Experts of a small language model.
Size: 12 layers, width 96, vocabulary 3879, 4.73M parameters.
Experts: 16 experts in each of 12 layers, 64 SwiGLU neurons an expert, a sigmoid router.
Training: 344M tokens, 14137 steps.
Below are experts of layer 9 (counted from 0) of a mixture-of-experts language model. Rows are named gate (a neuron's input weights, with its number), up (a neuron's input weights, with its number), down (a neuron's output weights, with its number) and show model dimensions 0-95. Each number is 500 + 50 x the weight over its row's rms, rounded and kept within 0 to 999. Numbers have three digits each.
Before each expert's rows: "comes before" lists some tokens at least twice as common just after its tokens as in all text; "comes after" lists some tokens at least twice as common just before its tokens as in all text. This comes from a sample of Wikipedia text that the model never trained on. Tokens count by the router's weight.

# expert 10
comes before: " ", "-", "|", " The", "==", " \""
comes after: "\n", " |\n", ")\n", ".\n\n", ")", "4"
gate0:537549422585457546456507488411410415533514483481417503593529446511464558483461550449521555446592486429461453546459499487494479462456509489545440408512498483365514517475554537491545546484508458535471506452554414551504548515464503539650541498476616519553409513484490424452514505490541503456
up0:544514541514418589423490520488512559400520434530488475485448440570482441473408518347492485531511553461455539492422511483435458454496540531471569500472446507525457557481454593504481500548491510536549530505442442465532418449493562481427536476436426542442548423546563535541492401451537404542
down0:483537458486411457455585504409472461492423499490420498544488535485379521342488527512516531363546474428491410520469534492567541625430496537502453456534519438492549512526593518516465527487463503477569528462527539552430536423502466542547540532487545483528420520428540488542494511560535499529
gate1:408574566457561562593523477515560558424525514483572478447537406462540496562492489470450416484519537565482467556586478501482437491539522450560431472460475516469580516491503412558515520503515406433486467483456541571546435486387493475376493468581419466468532423541490461538528557535480468499
up1:484523584465607361417487499451600524508449553368507541481418512482491403505521566499472432574617482513485442575458540507523444551391526496549489469473400552493522548491439532456546545556540510490517556548602515525521509511522499492449463484521505483474523581558473461489482489491518438500
down1:480505479495442425494479495525505486465495551531522476517527414515428452470420485468469446499464563594613559493598527421527509467494548568512513516559481498561473549522534569598527466507442536443486526551363475492572490593529381559550518436507527479445514554501545499482490556646448522536
gate2:415528511462548399453509493501530485441522565518579603419550460494508517541571450520409458475409459539521531495535526462523555401508525494537382576442533504431491429458502535457491456475473523433497510536513473553543482554569451483501464497467357463530467498611395508529424533463475459502
up2:504503506562513496503492522467524382496466590511496565513478468534555501395572535558489530638512518534453539436460467486597471514510461559535529463504439503530513550442443570490466495555446355444593533511488524533534570516603513574490468487425526501482470470397503584497435549444472438461
down2:530566537557576505544410541488524449450573456381560567541446464526460384441452464491499594464506457417454525556525463434421537500509556529467486605544544519569535499473563562501531483564410435443534459562444457477507474542444511462434410563500527504575463505506498563475465471495494476552
gate3:563441514563649439444531510548464534481500540526537487450474555550437574550552479506574550517525466505484514503517403571442499480543494463437480513507447514507509460391541538544493558524510480500580516546510448525531539511423473458544510497518484570512682449475558578586432469518460403533
up3:539582517536464554486485581486500481524519499476495455447535372511587430483466559502548413481544634535528477480532499443521363580518648501484500525394500507539487537542537504548540509505512488539523503514478532510534471452552610530490490460502463476541454471608543395506521547579474452509
down3:481446488571491558502414577480491494492575618519525476445449451567432551502499491480633427616507553517501544499521524431447463506470356523485497498522499519451560516482458512522549532449484428487558506546494481410431539551465537458450458579514478515426552604550536493505546523432431553529
gate4:533553455434523438434496455547490543576489560546554534424471437529446472547519508589442481449526521516553505408534506508547454479516497433497559562544543540558467409477392472448546619480503506421575510570437465437424499466521408506464465485444450526492436571519483527520446571481404504580
up4:457514489488465436505459475443532595496529392545336487523555524389529479530535575543445494599450506476435501401544570444428398556482510516591488506458522508466485541480460492502517452518458536456436421501401460518506454505522573456529533508480537564560516580432515523480482561518452545503
down4:427435468525461493499574608533610478464531481520578509488474513458552562486466508416459450524462530429611442513456451582488493498516464515521477456498376551441490535566491464479481512621487577473517497493520499469519418528493434471513519395516575484526394451528431465537402478484469473587
gate5:517519475509535489524432506502570472488560592524605478488577489542398428495569560514585532540482541470437539516571534543484513502584455426564494547544522506514587523543434551451453422601528559482488547513497482434519427579446456434445463536561434502553454528516500490462589549562558409540
up5:458522472485535511489405461538529510446560477497532434504449515475462491527525437487483585565641518499588535488545523559554469512560469501523530464525466498501493431406476452509537550546540380455533473419487599555427512582634551435443453452499563470588411544478501471534509567501509450521
down5:442483512456587516492477373407545515460499467564580491519506514469512500493468472504545487411445480645538420530533524549487474502526569523499607557563518544538500485389459487469441511471541554451425444520574420526495569583432529491590531458544512511478514447569463433519552553569501545501
gate6:547518517589523519447525431485537524510481551557521445516501550439428520505448482529482520501431502469504516502485498521449561496618393446511516577419440561488540511469491446556550504599451535524501463533458493581550397406523479540445523334501543410478497482488559588517501542548443450577
up6:474519462556497475535571403485480516598562489477544408554379529465428497414463454552419420544467552497433434516528456540481529437538530509486501498533524555457599504429412547477552572559434504507494457433445413560445505535568518471444446422459459438519486526495525535514574556511502442461
down6:418517522476504489590520464472459582445506466419676582501441407462421572564457537524471531441575481551488508476488549464498524496465451444566558476523465494489522536547563556606479494530456516526487551514384471501525540545541487506511418452545555513488531557484454383539544571515482464506
gate7:565493483482628449551478511586525571403493474486421466501494432483513400569456483404492460432502471527519506569487619506477514459489427514583438481536543493607467568557480534501509467500508560496503484575524443410388509510574480515513532493404410535466465494536549447568523454482502470520
up7:423537482485472542496441429410490474529508479480492488583486522512483537445563491497464461551551515550503504587573511409501469574458493620456612489474520493517458426586569502520428483515476551501517571581529428510576459473488522430532473563502450388491519587512491429550515500641509427482
down7:541500466535582445546625622482406527497530581448523478418442530490512554516462524495529488544431459625460448494468481519492503493493425453547395540424498425536469528472459399463456504514543480484544534474454605530516572463479581520486489514546498516561482401438508443501548526414519510550
gate8:481449469431493538578550483473557480464467474453563524433422536511498472556476488449540415491547511398440529551532418449583435456551509569446496535537535543490436507460544454503429542473486607443485485599512512462520443535597515430466500486472475487567545616508506528535391438543536586572
up8:518498594453460560544410527518512421551501473464430507502455388449478543461419530487475453430559503532576547529519487559384502456567493469525514567525488447532560587461503456493427426546551527557520533484474449527549386541571493382531495492555453535561444570505486534529502433488451418527
down8:485488570515494447441585506433488551576400488573590594570480571498464596547468477443519500508509459361518562514505476468465501516528505467467508456608521390468438480453527511540477423558541501527501516520545435470461556559578476472474545562467525487529480408493444484459527545481601565556
gate9:479474446496489513565369451499599525444507487517480475447560408491416532499538442458471504518422495554468559332503537528574570625430468473492460520433571438504492545497471469487446447600447473518560447473436555488481468470535503511495449521515545449526540503544493573568514465453475461568
up9:520499541500535446443499418563521467502521527545496548553477549539459456486502505484465494427547459362467492503583434458492491494589534446539486376464473493486415535476471579479496558566534460519358497452539493404488505485370523410492476538537587444554445575538506485446527423458513500521
down9:484411441509604554519571551448474461487450524475556486514470478506524535485516491509480608538443519507455558481434562438493538486401505509538470523538450668554455507508490385542564499548482494470574510434576482424504536594561408517593548505501507507568503549506599524460470530508538511451
gate10:490481510547522517471490549590507556582485423442520577483574528474555525571588519492517528485503416522557542449373512442462386371397505411465539473546528442420500556540498430502482502487460556519555540546413458484523475501497502456537586464531494484517585486478511548534487548495447408462
up10:533457413469530600550482487472457461490543549597601488465466457516475466489454474537476516539572421506413435517478601499385490527473522454411515436486490564552588500466492533530526416372509477471494533486448515536489546452581479441580443468503488386391522476537478477530457551498498521471
down10:496477438491447525485551484642439551537566458446487526459481441626497413542485478436532508438513519527545525524515553518605472545512463491511498604556521428511508432497550527456468535555425496460483526497581350465523457459510431548513532516542481620450554545455501486451415469493516567479
gate11:548443439485548550514428488576441500452512450512499523640453554467468547449505440491496489534491551506563556519510564486611430383525551535510544537464502543489550566465469472494536584529603417490517463564467477441485622480563419516410525565512535531575451501468411478483504463458463480520
up11:472575549380405492525485537497437530502483524551551453477482402455553435471515513391513539441501528531445428525503501486380529535440465522556437469546429435515459446517532557503447460456450554449490502461514514563478425541561626560575441476576513477425555507460491476492547553503481592476
down11:537515534538540451451413535583537564501531453454390517395514545561608475537523481412462536582452583461453511518560475566499535503497496479565558549432481570489536534415394526503484518535484570496573494558517437427576462471528503555452451439508512443399531502552508570536432491521488514541
gate12:488478569487464507526611420454477426519576434433626514482459495472501436567434447485485529516543518509523530499547439540454459540564384454516478519515555461619492513456500403489444495518543505511504573505526509466528412560518455593361565455430442513456472514543520547416527516493513510481
up12:403535445483488435555466417563523493561468504490452407483440583487516535591467369495478410502556521424461551471598500487497393538546494376462502482523567515568521483519514518518471525552528572596451523427492570441498456478524540492474504500529416439519497463492493556545479467538535577437
down12:477484429448435440424470432408510407513481448598560482490475455440504479457508401483518533517544561430469452471510556586390492541520541409523550464519506429629542458524528503497531458453543517531501478508459456485403484455527522482548457628479451561556471550512551605502471474511499547490
gate13:405476491509494517475513575473495546520553563400592492472550573494507544520530459499561503558531443543454496402489327518438495540516535459494402555435522486514456489521467464540587525539492375489445514518479491488558468531560530437489488441530533536441428467542467576529488566627547485492
up13:453540458471479477557540498557487418528489501499506559453495542460458452565522423398562517560555525509506480561588450439501455439555599548434529531405521541541492426555523386545453523494546391504518508477503519448498484589438522487411359468548430517538543431548530471454490470511513525443
down13:524483506488535471521539542532555532519514519617534469468620342409492530495514489542570438412550500496513444587490491558425486509450543525554455461542503530385535424493452542511429483483484447395522498448479532347548465548538446499510592443499468461505526461452529474519516512505455503525
gate14:616559570455506538529530603524550551443552564491485593444469518506473477522507513510446422499419479488544527390442410482503501532506530376442492471435456537532516546455522474571551525439487618503577443513505507452430555491503456409533586466598497520518546536474448551475459495549477453499
up14:542476555448436562466537559459467504503562537533514531454573437533514430581467525440509464512493504551568484476477491467432483613557472509468434515509508532556482489378539356458478517432441564522453445568533502410481566516552518380557552480629515513527527501519476539421517546504509568523
down14:506456409476462467481510520463448450559500489453554493529540439492438497510429608580506429565508506538545617488566505462466610516515486539455562441476575498453514472546492536504458575543444452539502499565551442434548527469553453460527505563561545505523409442566384486594439551493575561479

# expert 11
comes before: "0", "9", "8", "7", "6", "5"
comes after: " ", "1", "2", "0", "9", "3"
gate0:449565496511482570462529467498473411549517473472341550522541463485485580428488535508516520490528421433544445547443464528526504609543510490543444437502505446513567430487576551441573481530580444542495498490496479459532570393422506542557439451522526526397435484501542470462491506608543436479
up0:516551480526511556427527449492469436551557441552517487607451506522559442532462468399530448493517481550488520375537595511447481487489499437541571537479548467574505567529468466430475490559548460554558434417511483504523403554485476522537431506550476515411555517451424576469414395505453473562
down0:498503421449430534454585482541466359516403447453373511482538546427420571413547562549596527414505468461462466534487501499493544580498497506479380475478550451482596523586545543536491512493493574507481516533456454493477521549451567545506505505563509473533439511438489459551496449553530524476
gate1:483413530576538464499540450456504455512511439515580462484453510507528510452473576514497546427495504470489561504584513460438422441582494605483542467467432444439440626528545461519566516499469447519491528481486466533540440467496516531502588511490415494537559439400572437414474424541638509521
up1:428498504457575459536529579480596461538574486491463551472513571501443472493520490437568542528538520569449402454495515515510548658511490464460415578472390461546517527500471530548394486523562487426447487469520525381492520445482513407509512446446518501528424484545469503446590532458447530489
down1:478530538453500527556598552422488557448419487501542561628450523556434539577497521496485512493543474502598482486536488541473517429505478468512498410463579532522426454588479529498601423446471539489519520513433463559488444462502495558465467542533425391488505573482575402510451482457436416451
gate2:457464577365468569512582549471455508466513537503486552455480444549512523525478554493512514505502620469495451447457488463494460472519539525443502530488534527482559555454606458434569529438455601418451587562433459521632432502549419496470439483507430512484552444558494567471540465478488466572
up2:479477456389582416510439583545485523435621482561478555423583385510464591458489576432451561551492465533565519502502458498499486590407441497487503550554456486560489522441475434504507488460448488480554494503452525488517485475613402493501533497469483384506538526482485548529521484419490527483
down2:609519467537508481495491464515490507478440520458536594470489599506525441542520575507462525490498445525514530515431563463463524477399525509529453555512533489526586498441594460376493520537384427522481503569410532607460532609484502600435480458528518486535472495436536596443572469501452525518
gate3:575520488494561573462503493534507465628536493477560518519476447528450426569447462526424442484571552505582509591489543575434504463537560510514589515480538509438490533577619450430449474542478486491528462478491532439512418505502571489484519397442377507486547464480521574549575508515495565574
up3:492471567507510538488428541472605484544447486460472589506507527528498471414497552485510518544493580500497532554409517483450431535481573472501419478539552517566511590508446490579619531507463601495519560484521453471455548427529413480618534461465567491559576485564492409497443540541450430432
down3:507617522470513497517462497547531440563527551579461570516560458506429461597488498491472448498476581537537542447560534456410496505518477432450538573519531420527520536554504535569399454483535574501552475489490557461578490506589565468488549476427452389534449425523457571581503475437576482442
gate4:549525478435538510427427560552473472509488560397484545536497509525464509431492507466429423560462453473468494366490588541489517399451438435520584519483460480558592557447529529510529582494437508576513568448508423482383470561560535525538507478495484458445451430526494466501413516502409506524
up4:547465443465420500409487387441393528512487465446543473586476526501411455501510496526486509545510497577571441611491507480588427525465495407580539458504561530542476469471436442502436495610473519436451429401542556499490488486523551483473517592504537565541566500481493585493558538530518481497
down4:497455510450565447512513526560548523547495555554468493501412546516622490596446519492472510619577496502541458475514523538501503544415437629489519575476502510557576419493495442501539439555529566455422438588569427520528511441574468502550555555583517549457534481469505488535528461537435561471
gate5:504562500506406448511412499514493499464509522496559565508516506431450530570544523442461437498437541516479521495536539541531556502516507518510541490462553524498556492485609569474506494467475422545469459564473378526383524491407474351522506495387519548518411521462442472524558352446486529507
up5:556555525552474483495472455521424552503506384535446507429506446513496531522513485486483501523515642523501473453549590513554527474555492485538535452443481556485428499548541521425413444518587527534458530531446552532448497561511511363445423556396492559614483471592549472490464482517541562560
down5:473579521560523618450522526526432519558474467494561484466543464471444434564500514552503446442470501530452417553565442473536490582573488578503522483523437474547541433494494551594516529468468608440541487512475530600598561530478463458572494495482517478511420508401447462528374411510478516489
gate6:471533514491441488470403483514551547514465470531493526492409570442493532546480500602486560528401493520551434539466469574522462511485465450479599578454457485506467467533504365557496493504529484547523454404538552524623433554617497608483475521488538471531613502585438532484531521462500461491
up6:464478552476407476504469517505455504548508452466534557552398579403461506531531511579482495344465504523499522577450442464479555582459440442582512505469524471534512478410473502422478541475482549469554504505483414534514547423618452473503423547514464482546530440461523487549575592450508579475
down6:483605511512475466498512491538398547527568512456561438439520515554442562493438489474553580499525590461536585510522422496524545487567430454480446471415403418496518419571620445422471463508451457486433500531418538459521472520478493486434537411508517508523575468539485457496586429530450465479
gate7:521494439457462548490488576496559576580504620499542486527588552467531496523475535543598520590479483531516428493544452511468463470530438467518536518552488440509511594571454441509497474577563451545522456515477443565452454452569521336470485588498444599486521447438545540546498527486513562560
up7:491580516550530477513479546503603478468444480510440518556617460480500536391496485481503467493488478549528474455489538455511400468404461466464602432494489420550507444620384477574541434551504518520556489427563521576560467511482470496493558497532547434522617501543483597513489528437476499469
down7:563430500464508495525521534491427471547569476480582550451489467582421499460526494510584424441599443513544513501521452549524459494490489544380491442465485526513541446490627458491502540520563581415493565509519537514412482527494523529408583436418442561518532545537590446449557484582498519445
gate8:413470515502462477452526548468525591514598543494506489509594583506486553488466522577498476363476479566538486538522421494504466399546496452447542489481519450514507458478513424437540606593486529492501509426509452449575535520577438558545507473498570541506447571447488635530508457535525588499
up8:455497505466439387529459462548478449535531503479467452454502387477490536513460488498448502532530548541595495433472602486472490453463495587579574521567476510409500510471516549491527483510483477511554459498399470394506536506498480424589370534525521572589508433451458376476448483518463512569
down8:376549471510535476424582519454522474533386451523555545485450581555451536550524494471480490583485477360507553552508491467483557491553451487468458584523463509589464502585389534471506412482511513467528581500577550439555518519552544432520558538460540568468493512421497455527422480548509496467
gate9:539457451537524486509480571517540521479562531627418581517475458564518473475517554456420458508518512495435534441600491470499613550486533601551525496423583530607552580456509535418459452458550511511464554510525550448437468497469370511452527491474411512467479524529566476528573545468489503553
up9:479519471514501622496501542537581459463437487537582468435556531467445491529565546472502435454525477434540523464617474520471543474391550456590494453591593496499528492522464449527537550432507437546471494530552458566484460518409487373455484602578529492411450538458491465444492460519487458513
down9:434490485490559482468547506531509486527539436544713550509433479497465467472429536501506498528542501494493409422533465466468410493447477512471494475426519408494560540514396525432526425465416511431581478500480430514577485546547517500556536586536491528489589449486515554499417508453480437460
gate10:523424493504499485451451546449505580584552540481461493535493514484517460559498466630530497510405442550511594491429521347460507529546525478507503495439544510519606460548507517547531469546478565460568477369420485439516597548498531486448471462490484531481518409381530531447458499499458539525
up10:572422527564437566528502493521501449510511473451500504488485441562486458407477525568531419506519497561487451503465505483417543387567506507440414522467502475513563525502576527458463450466536510408532472643567511429455555478603437500498560496558536507447482426463473438568400516534497545592
down10:456516462521489411461442651536470456520431546554502566426469571519567573460549569359528535518528595512544592462501460547549547491597490506510535533503475540578493466548520565471565562460535497450477502495478415557556457458587487512498525484508541466497517423427575468468448469555477497508
gate11:495406502530506447585446515556434488427443482534459469486431422504568468500453462445532487569537564438511525451594544464554408451580555567573534395491526518483495587495484425480424485521430476559494488485505430546556573519543475589581483513414508450456459531478436535532485449535470559442
up11:571518466461491502427540449460475521512540462486525567565418416475511443503570501422550551437476534463486528460509566441444471514518479546404558464514437498534534512506555534525491516397435513479557445497509546514435353466539583502497489463448474562572500577393453546434431492422488609514
down11:498456522551501488527521496471574579450523437436373545392497595460515496536546465511503537446474434466521461483465495598619430512407483427580401438468472530483533538481477502509602508523516488507525449556551528430625488451496535587518438438536487498516493486493491437432494502483419454515
gate12:438520530537523517554608462455486511538503479507560461527469530482520507569509516535536558467481542533464582515642485470611528510536524521554468454505442432401451565533536418415516531472433432469582533433473487550505384563551579589496467450436485452441493518488451459568503489523398490484
up12:476428470450415513532499504575534477465526369479499527571430432456515501543502549480486539508501514479467466424472487488485417456452525528634542526478553561497548561535379579430536481510591523570507562577501481481477570565456480471495543514536511583570478426505567579512531583594493481535
down12:499542508502540459573498490505524620498448526546480482419546576498550537514463413509455512560572525523518482506411455545475507499542484509478497555505508505594382371459505422508484493584525527430464514441555435480540437380479528523413425556556526475519567605534568526585540485539513482523
gate13:506463435443531405518499561440603545495502587538558513644484488518482556566466485574513505511559619498455502522515490471462520432497449533478586500454444507448489474480479494584606477486482368465578524459495472439473444485535472544475510484550595483536528477585435523482557539420545550517
up13:510459501398484521540542545499603425484577485468551466534494486520461516501478472549586459533497492565432356501413510519526479575450483463525482495493542524409499436547483445462608474457545356495508441426520471470567424545520466515405485493563535551426469422566517514571529467524486516525
down13:522471460424490461485496613498584529510398622580564574522496517453522517398622506530459450453492568433497521522492523488495554459456446569499563492522512561496532547516560549540468487470519450576568427458523476557396420487465539563581515479454433447467555492510525443500474537459493582516
gate14:470483569568554451548499532504501475477493527623491470429448416430502455519428507508577518548425623517575557477465541511506488422506555501542494491424423489599494425503566442536540445463511535545522498604426536507419460494498588460433519507477494428521553523494563471538427535438413528464
up14:548410463501591455485470546541557504571477483568489576407604463434612500457445560551493560472510474472485566424534438464477403523542518534502536466432461479506555489462646471480521498588553583545468498443449514470416500448513564492581487501550437520451481469413553471486515489528496478514
down14:543472491587518494456506494443544452505575506540591496405549505494524624540523552467565469501553530449417496571456430484564551519590546513429483414527543543377571416512533576550484549546518454468466470547533496476493573555466459512538497507555488545599372516512430437481519494484490495492

# expert 0
comes before: "1", "2", " |", "3", "4", "5"
comes after: " |", "0", "|", "1", "2", "9"
gate0:560553476532524491462477494484483442492531494471451504526563441490482578444512523505516518465458453457433440573476439455515483616464508520499407444508432462531570492504533546411409559581531540577520523474599528487490537463503520550685532523477537515459431517502559416522469402553578436521
up0:548591519512515497490511455483422498503470452416585567495454511462520447570477437371472500637479558578459477456476517562424516499461530472496504536517488480605409597511469515411509556474472486450616530448536527388501522458536420449549532527480454554495510480486509480552520457495485422562
down0:469513469476406518463499464528450418474402483517408489555547457455422573393486555495555540403511471470531431542475526535586546615467483565495524455538538434496525529518542606522426539472446521563413470527495510554519539486455476612605499471500507539518442508406520519526504493579488448512
gate1:457559512551548458531581555380512399405574509528488490470542537523544473530397488484455520433579577505445518548587480446464444522520511458541439454540468493572445466479457531510533491555510542539488462410459541529496472461421453531472589577446499432548556474594409485498516534474442468583
up1:490516462551543475449507449357478533428529505550578547584513496449386538507488496522506431502502497430497380474461497463437442556498462552471508515497442454495554528580499469562454517502464481503504540449519438570503382515461564522589464416450557500606534458467503446588506461517611502489
down1:486563582616561556580459525467476459453562514520529554540514486452469488576428459516511483486536491451574561465512511512461563423529491478537465421483480550543389563462531462578574567444515527424481559475391479518621530513485498476490541432492512551497502426531523418594554455536454454564
gate2:418488486424570514443527535539504484512537503462625524457522491556534525570539509482517548550536572519607519484490484555591447445475466439511506471480487507458532395471483497457528455520465440436529587553446503443510446563508454498475391558566459490538548426604575575420397556485520495437
up2:498596458499601375452436552497511402528563561500580589492492452503486549447499496424520556510586433514553531508537442469486450523462464568508570505441495551535477475481401463490477512583518349449515497440523578503466510527541491500480519579517532477551529494491564562401477565447490467478
down2:621549535551511479497480425505508463433457450435500515489517472509429469577523502540467570455459529462542442570416396449508559540504506514570488500567572515499503416511540534495446541487389469595564503527578491543542472609489552578463484527478472518559580556463564559510441475417512558579
gate3:610470562413581487433583467543517553460555570500617505573513489514578411521456564497521580547517494474593485506491396508437498533456461532508491415445559488446549450473539501467519457490495396516473466561499498458530506458506463436457577449457379486490566508466523522452584530476532465538
up3:462536458480601552491421586395479549576401594497448406525508508444505441511478540516558502570475517535473449430446450473541503481459473521513580450495489498523458529593506497555502471563499543528602510534525432424528413494528533519556443505464588491494515456422560595583495490447570480551
down3:466401605492516577513474471552603518552504585602616477461491479528428464488465601555468481492386551581493552538471498584445477437491530426457467537529543529545541512520509467498508481487565471544524446552534514456493519577510569452447452553437479549484563552468442481573562419510517537522
gate4:561527554372462404484492523546553549515484473484489566458539473505556515561527548450403517568493447490576602538550543522534481440529448542540616559472532524552515488468510475515467563526497500505514524431574497561413469620477446513603565525453522465500485488545447503590459585520514408465
up4:511501516381429496428499440482449557614525442569451580567483466548535490596502537523502572479501530491569515522576417463481550527423444483524532594461539591575409559491449530493408477488410545535413510418546451453457541525568501510531535499507447530539479469510477478423443476534534501514
down4:443405575607471469527530541433585443563542555450566469471546596544538606458606509430529443470558503474543498538541456538489510432525472540524549446547477492537517489516549532521506546428507561410520472470480441539556514438497558454484564530530457547470524513582422542413503453472399488553
gate5:506541525477509414489465582573514553513480477575573603539435456547553501577432536515449478466534604552502525536513490479433512561493485454463573465417492526509533579607503531476515457554557533470444561520470506586494473523413473509559516611477459457559473452535581611462446525539418530520
up5:546611533403495429484478508614526557481502485475399568531497507571520530538562511441465477443523549580501624473535418487562523584551425519479560456436530483554378503500498437506499517517507425485531511482580447418474540498476469513579484560497516447491440521464574554446541455443545539521
down5:524512438616544523402573466462425468470498454501529531467574525532524545358529485406510395443475517473484447471620487503529474605545422538436444454500450514525464490503457504458525491465476494514502449450552501557563559549496411464493520435481458437531514514428455467426515522556583558448
gate6:429524522491521462395531478524479528539509487469547449528520526507463441499461467553480537590533527573497443464460499579515461545523527551474586564410346497555431419479464463462458533484463402529520514469481567507581428481457440578517455452478400487600466561631537524476502511529477516460
up6:515446521491491502475514542477560476484491504431572494535491530492505572530417448528536564497506499668504489617533509535559574485632469480448431542503464399495493481531462536411556504524512486587513485434451557570491548562524469443536413462518511539464518374450503541582492531502405494510
down6:498526548534556455525507573511497490489499488488604435556529470531412426563442486457457496484464578573473481533479440536544573454482387446537404537527446438464477502569467479479642473472510388366487571506436514522453562495465566548515563498500489471478428508495474491553442568454536451500
gate7:421496574368548439446540447450578521500511481506503483543489426499579478534616480481524586513444470399385507534449564556552461450406482464509516489564460485449413548501471476548440436534526531552485454493505508518443510501556437551468509485489503535477608452602512458482494433567489464453
up7:473476493467527492475461529464461474434524449435485578475572453441491495501625567487548453512509432542431507581413524471447444607516383467513487484533570440512512473508450484498479505524577610518504486357458513529480506444514478445546555492478441546435533500630410554513531530528517481564
down7:500488532532499571463483391505490491559493523524427449639554523521560510443460546470581464552559497415522596490488438504427497559481463487494444494508455486508456543399456530589480573519525448439536538525540461537514541524424460543498363545475550462629472538524552397507480521460488458512
gate8:518445411428465548492580563483507547530444602515494547474582590584542416537481512548545458470442513546519539551487511484517518419591464465465528525574532601525513513490398485423489452482574540516457540528424469430532561505538509522569502463475464559561496572466434623493581482504533466468
up8:422513506518468549400465478462479450478520486527443413453527446460565442566480542545512445559545539514538586534470517493500538468451500577599536459622513516509593511520507569529465464436543570603540524492499435413482530491566433469586443591493429554544494488445456507538507385480537506447
down8:445498483537564398506555489451438487556508515488639478482398388501511471588468486471470445516554508418499535460399562520492513410539444549534528489452499485569406563509444561487546551462504460511471556481566512512416569476575472462524528520526497530427556480408488478414470478505418498561
gate9:531585465543462480533573533596521536428567560489487564535495512484529474445498547417389533577468565462524498430570582483579495479468425546559519532537481440543533555450526593531448457520503421567508491554510518481523430539540501476445489563392553577528516511558463564592451491439420502491
up9:476584523417533513426425474532511478553445466593551531480507509448514526500417512512558527504502467434470460420547432566485445506422605463407441455502590493465486491547506453593527533514482470447459483482452492499396545512390505420551432472467605450514439492512557495472633495507523519504
down9:385506511539489542564489438492481565445581492482688521528505499472453417495545498473531552493454467568467454519495538483460493529442571524506499485475402512505512408472454522495615405474535625559519485483559468449496450495614510509499525496537418497473523573449437532543456500423516491478
gate10:524422470464528494474488538483471530635430466459398540508535496486552488566430506542447496491457489568566566545511516442489544436475526469455622389477556444472499545479500535564528493592395490501530466335437488444493481534432463474478540534479494556445535526571462513480564577460501510486
up10:499410414425536523516498458588488426484364480572444459546473460559484408414445451462487463589539552478532553494509517547451515550501467457487516459566519509470470634496477589497500512423591478466488426569546540511508596485547512495543509441510522460398479502517509451500525590442541508475
down10:573482531497508448496486594483473481575525612585470482381577551563566501649585512463495524503521516487576583524507471525578534522580449455515522554472430520536588480548489537490507495459518487553476520504500454560459474399527503517500533499549620443468509486480524437485402523407532497482
gate11:514452409523428513468504503587534557467405499490565492586523504553512472467549598511484463627389582502563559475502489466578480420484586441528487422411490566532573541472505485594507626556509564495519467528469510494446517440541509525446493452432535515463434491532520512501442524455471547500
up11:496527526550510429442553450421476478542482423491485637525480535436443490352550551446519488419584498489435578474459499537469496476497537501445590445496528529559444466553527546519471466546497498467518584488442507591527425586416502500551495455493491496565482408477499533534506420536481616522
down11:492450423506507455504448516538562496404493505470486532484606424473641494509526484457396481527471506547537528532510443543548514511518585437511455619508505465391420482499502482592501490562551571473461428581519609462488485447458566440477413491479502510503507567508478455428514581535439512536
gate12:475456605554463536483435496450472499571530500451576477553424447541581542539530491514449455529401559417532517549540575457617485478479443572508495571516439515527460540540470485487455478513550545505490574525456485578589469443447522556556527544447496558468451513466424533545528428417371503530
up12:461603399524535430528500541490589531496532521524442475417547506464473499554451441516441446569436448595561484424448488529473483492552498572580527503522533507511546475508551513452570492484531550529497452489606513547423529579577485389514484518587497444538556472470564393481514402516524572505
down12:543508502484489596508449414497583456491510520497552534512495578565582531512489477383520551524455443609424515439605500467437500546459545533561549521443541509531555497429490480679499556552460427499529439476459456472428556567479512500477428568486462520482573510512443428519519480502532465498
gate13:518431545488546377486541586477519518522512422537575527628516440524596506469502483528537423578517541516474512582475453451484573465517499519421535560474436614550463470488439482612534418480449420498502584432531498492581484511474530496460524514474567495505574407501484431474524457539456523499
up13:483548534413477500606588506527572405436504481501416577524513583601423478400457537485501515505498518469537403500583506468486499439489536475437539471567487527494471386563517520563559493481509415481522474453457495507546373549483562520480475470506482527448503421577568531454455466566526512448
down13:563426444375545498443593585539510537533461508496372408410447493503529538405543436576512456522492544499589397439496441436455490523444478503479535531464507556537563487492543480519507527527425500484499492518449511516480515588437517475475556504483496449502575551611549506503565576556548536498
gate14:551506618543519441505539528490546475509520544463521439559479633483487526497482508430455477446460549451524550526621481527506560465422505443511515460476408529592491608526462429464450480436424559520513501538403556501472529479407456440456552587532446530447466513517403503438463508446559477511
up14:562413538475535451511441545541554570512493509442472517578529514488481531582541478521484476311509455522519438566534509515556470465538576477642482516495433535493500533498551492504389488542506487484531417571521459497529520482552484487481523535369415475510582525498405567462550488544483437504
down14:531501541410575461494417508543434544509613558465482506616516562559525485468432522431481449538409435474440465498585532497577543549504457513531550474516486440461488615521504518476503418554415534459484521446505434602428531494497427598528566489492581471546448496533424472494505467480539490463